From a checkpoint of a small mixture-of-experts model trained on Wikipedia.
Size: vocabulary 16384, 20.3M parameters.
Experts: 3 picks a token, a sigmoid router, a shared expert of 128 neurons.
Training: 438M tokens, 6690 steps.
Below are experts of layer 8 (counted from 0) of a mixture-of-experts language model. Rows are named router (the router's row for the expert), gate (a neuron's input weights, with its number), up (a neuron's input weights, with its number), down (a neuron's output weights, with its number) and show model dimensions 0-95. Each number is 128 + 24 x the weight over its row's rms, rounded and kept within 0 to 255. Numbers have three digits each.
Before each expert's rows: a language model's description of what the expert responds to. This comes from a sample of Wikipedia text that the model never trained on.

# expert 6
Determiners and possessives beginning a noun phrase, especially the, The, his, their, its, these, several, often after "of" or "some of".
router:109134140088155154133121121139116103130169085148147084114149099081118152114132128121118081125148097090139135138082107163110156157141102132109080107155119135168123129125140129141147153094105115132125137164130099133130137165168105171122133155123118079148154116127179125130095139143113122135
gate0:105158111174115118133129127121147109152114167162137121152165126129103167122150123131132165148121125134157087130120148107126114140167151118102181134109105152119163083124119130129124176098108125162118157128060153092125135159143097126122121136168118072129152117115161114159106109105157168119
up0:139131174105104113112108099133148155126134139075107162094185178169087102126103114121088117085124156121143138100135125129123148169114083164153125148081125139139164147165119111145118098150139129111174143070115110133129124127112107112112162090143147172106114093117095122100147107119111129110
down0:136171124137151116090143093106120115188083149088126096136153149106141142118154178126143105115114118170114116148099101106107094098096125148113114171130137129146097136112115138176109137142083135125122112086071101124117128139152132137137098092129124136100096158115147122143106112104140165134

# expert 26
Bullet dashes, line breaks, == heading marks and coordinate symbols in infobox lists such as - Elevation:, - Time zone:, 46°35′13″.
router:115117140110142140130147106145159076110170129134150142136151115089145134110116128091113107138158097109115123125114086146118128153147109112138130108141138150170089094107193132134163118102051095153119134128162184155116096163186122166158138148107095085136128134133126117130105150142100102099
gate0:113121182147130104143164117125138124104106119093096178134118115106135146175119126159097099153134095108119096115146127101133118134094160099124107098153157165135176145123137126106120076144084139100111104151148122146129122115184138106149158150151174135162119141098147098112141136149105136120
up0:121172089126132117120120089118119131129197102090133164134137163136122107144124137118150171132162124171109145117124137135111131116160098168137113166146099085134144128135088111112139173095135134142145122115128129120111120144106132140133103112081085095140142113143097120125126148112153135127
down0:144096141134127106125141148133141143177099129127153140130126082152132133117122217136117092125101146141132135142146131121116147133098135134134111130127141100136121130125136131140141117171255119156144141129135114131110184129149113096148121126142131129119136151113122091156153103161188113125

# expert 8
Prepositions opening a noun phrase, mostly before the, a or his, such as in, of, during, between, according to.
router:089135162142113140126127103124120050108180108121115144134161112097159128105130154115141090171146124132118136137088123145124158145146131145117100127129135120144101107119171147128149126060100160148112154124148178167119149149171110142117144153126146122156153125107118104105111145122091129111
gate0:120091106089105104156068126154116111126119142084120125149146130138126124144108122137125086151181151119137094148111150133114172151098125102134153104126079114131123134117155154089108131153106149142138121117122161120126113163137116134125142141103139143151166147141118087071179142133153131115
up0:112138112146148098131161109076114109093150128165127148097147116141132128094123095083161134133108127150141173122159110113151123133094117151167130201137123143119130170126123070151120121125138119122086145129120111152118146091126105166146116143150165096128143136159145136170108124155104138139
down0:134131139116121158107109125075123194141135113110158143153117117088137105090168156126152136146132127125085149147120098098171125106108122099113109137174136076144169075093118140130143138146097123120170129148125158144127139133120111145109139148157093126136105151127138124121122126114152128129

# expert 2
Auxiliaries, modals and infinitive to right after a subject or adjective in narrative prose, such as was, has, could, likely to.
router:123124127103106147123123116128116098099172131104172125119135099112148159095108146136166090185140087112136153140100137161134124143109122118140108110139106107147128153119176121110129126075110125148121117166128149175105125151135112138136103144128149113150183100131137145115123170126114147117
gate0:131122177126104097103141139115145114128136113127173133125116114114140119128149101118101108116131133098147145119152121100115208149144151140145150131147128131120109119088151144074167112093143097128135118129097152122140159141158155124132137143159140080116154097078099109124090120108138096064
up0:089096106121129103127098079117127162138144085133109129087133128121076165148088137149119146139130159140115123113112124085109112121133120145099147083151162117127105084140134134135129163195109140165180109163131096081136123109121131105150149090161102116132104146125114087115197111135111154145
down0:119114143118169125138150137139181104154133081163135136129131123135141155119136098117139141133147149146157126120136097120125171148151129139105123128146172131137127146094131215087103133093035144151101157085136171143104146145099131186156090134139084134177133116148171127115137105131121124095

# expert 4
Sentence-linking tokens after a period or comma: sentence-final periods, commas, and determiners or conjunctions such as that, which, this, one.
router:097152182098145150118093081153140107134151090132149114107140079094117149087134135113150059128126112121106097181103097149154149135165101136094116146124120158145157116157133164111137150092090147121117152152136151148148132145171106173141095113119130106143184111143143136128074178124104107118
gate0:103163149128138129091097123137100093143105113174159138146109120126131151125154106142159106212147137137133144131117119141124099121137157156086166143118106133104129119141130140127117110112158162129094092157117123168138107148132122149080158101097135122128142126105142103116090159097114135144
up0:131144127130117139101116100151081146126105179114092084175120134126166134130131141120136134154155120122080125142121148097110132171159112168126146145072151124126103093136159097112120088108134111151092132176175112167152120154142079070089150128121138101140129123156132106098131166100127145134
down0:143140129150098160087181161116134116122110069101102138165116084101115152121141138130126150143147137129140107152148130150135139099154132141118144160080152084118106159144140161116157125105148105073149145096139146135174087136152108162159137131094106124105152175166122116138098089127121163123

# expert 60
Single consonants or consonant clusters inside German, Polish and other foreign names and places, such as the z in Jaszczak, f in Oxfam.
router:134120165099154159123122083131147118136145118127155115111149087119131140083105191108109121128131113079135142163144137172120127144114138164140135154144088147147123083132142158111151153120036101167101124136136138132109114143150108147118088140149135112168136118150115102122115162158135104138
gate0:109157150113129132154103114121067132114123152144136163110171111119142105099158145153115158099169114074125099127140136123122139141100148167189133101118114162139132151138106113130173126113091093117073144128100175128114175104130187091141115078136110157163136105099083082122139154142105100106
up0:123141068095106128110145109136077155118130117110137146092121121129090160112097164106150126106114136098119099156091053156112122112140159160130109144169115123106105101138125149117071114112159081144172167128072111121141155134126159100130109149131136121112139135156082100138139140118091108139
down0:130104122122110138117113135144098141118108110157112150114137097117130146109181149130125094142111139123096094130115167121139141131143151141174144131125145127135154148093174145105095124187094107138172126108139113148181134079147112154113076150145143089079091125133131105125146151120104130104

# expert 36
Pronouns and relatives starting a clause before a verb, such as he, She, it, which, who, plus last pieces of multiword subject names.
router:106151141108176135134129125146136093136139135096147120117175123111102180113131165118122070126132117106136114167121094156123160134097108131127102117129108135137128120120181098141173136095090145159139125139146166142078117132125110144148119122100129131163155136132154168112065144156120077084
gate0:131118098072143107117129142141066123097142109106075145111104105121103118141096099100085140090123129172130127138101132123095120103146142091096135131147171138142143108129161131083135162147129138104157093123134143088101116127128111170168160133143131109133145186098113150118115152123132129119
up0:133090109120124145168120105081120110102099103153130150145134137110160156107137133129135176106116111096177102153103152112138087129108085179130124085113101097170149145100134103130074127158112146129164123177110129123127141176116140144127138150100141114128100092140120137104131148146101179112
down0:135144126139162116150143106111101141100152125116137133119148127167159147127115185120118142141130133142146131139131127156138139119158132130123131106125127129158111131136116089128146128123094120106130108086150146101142171100118146162131141149182107082159155110134090111103099156147135088131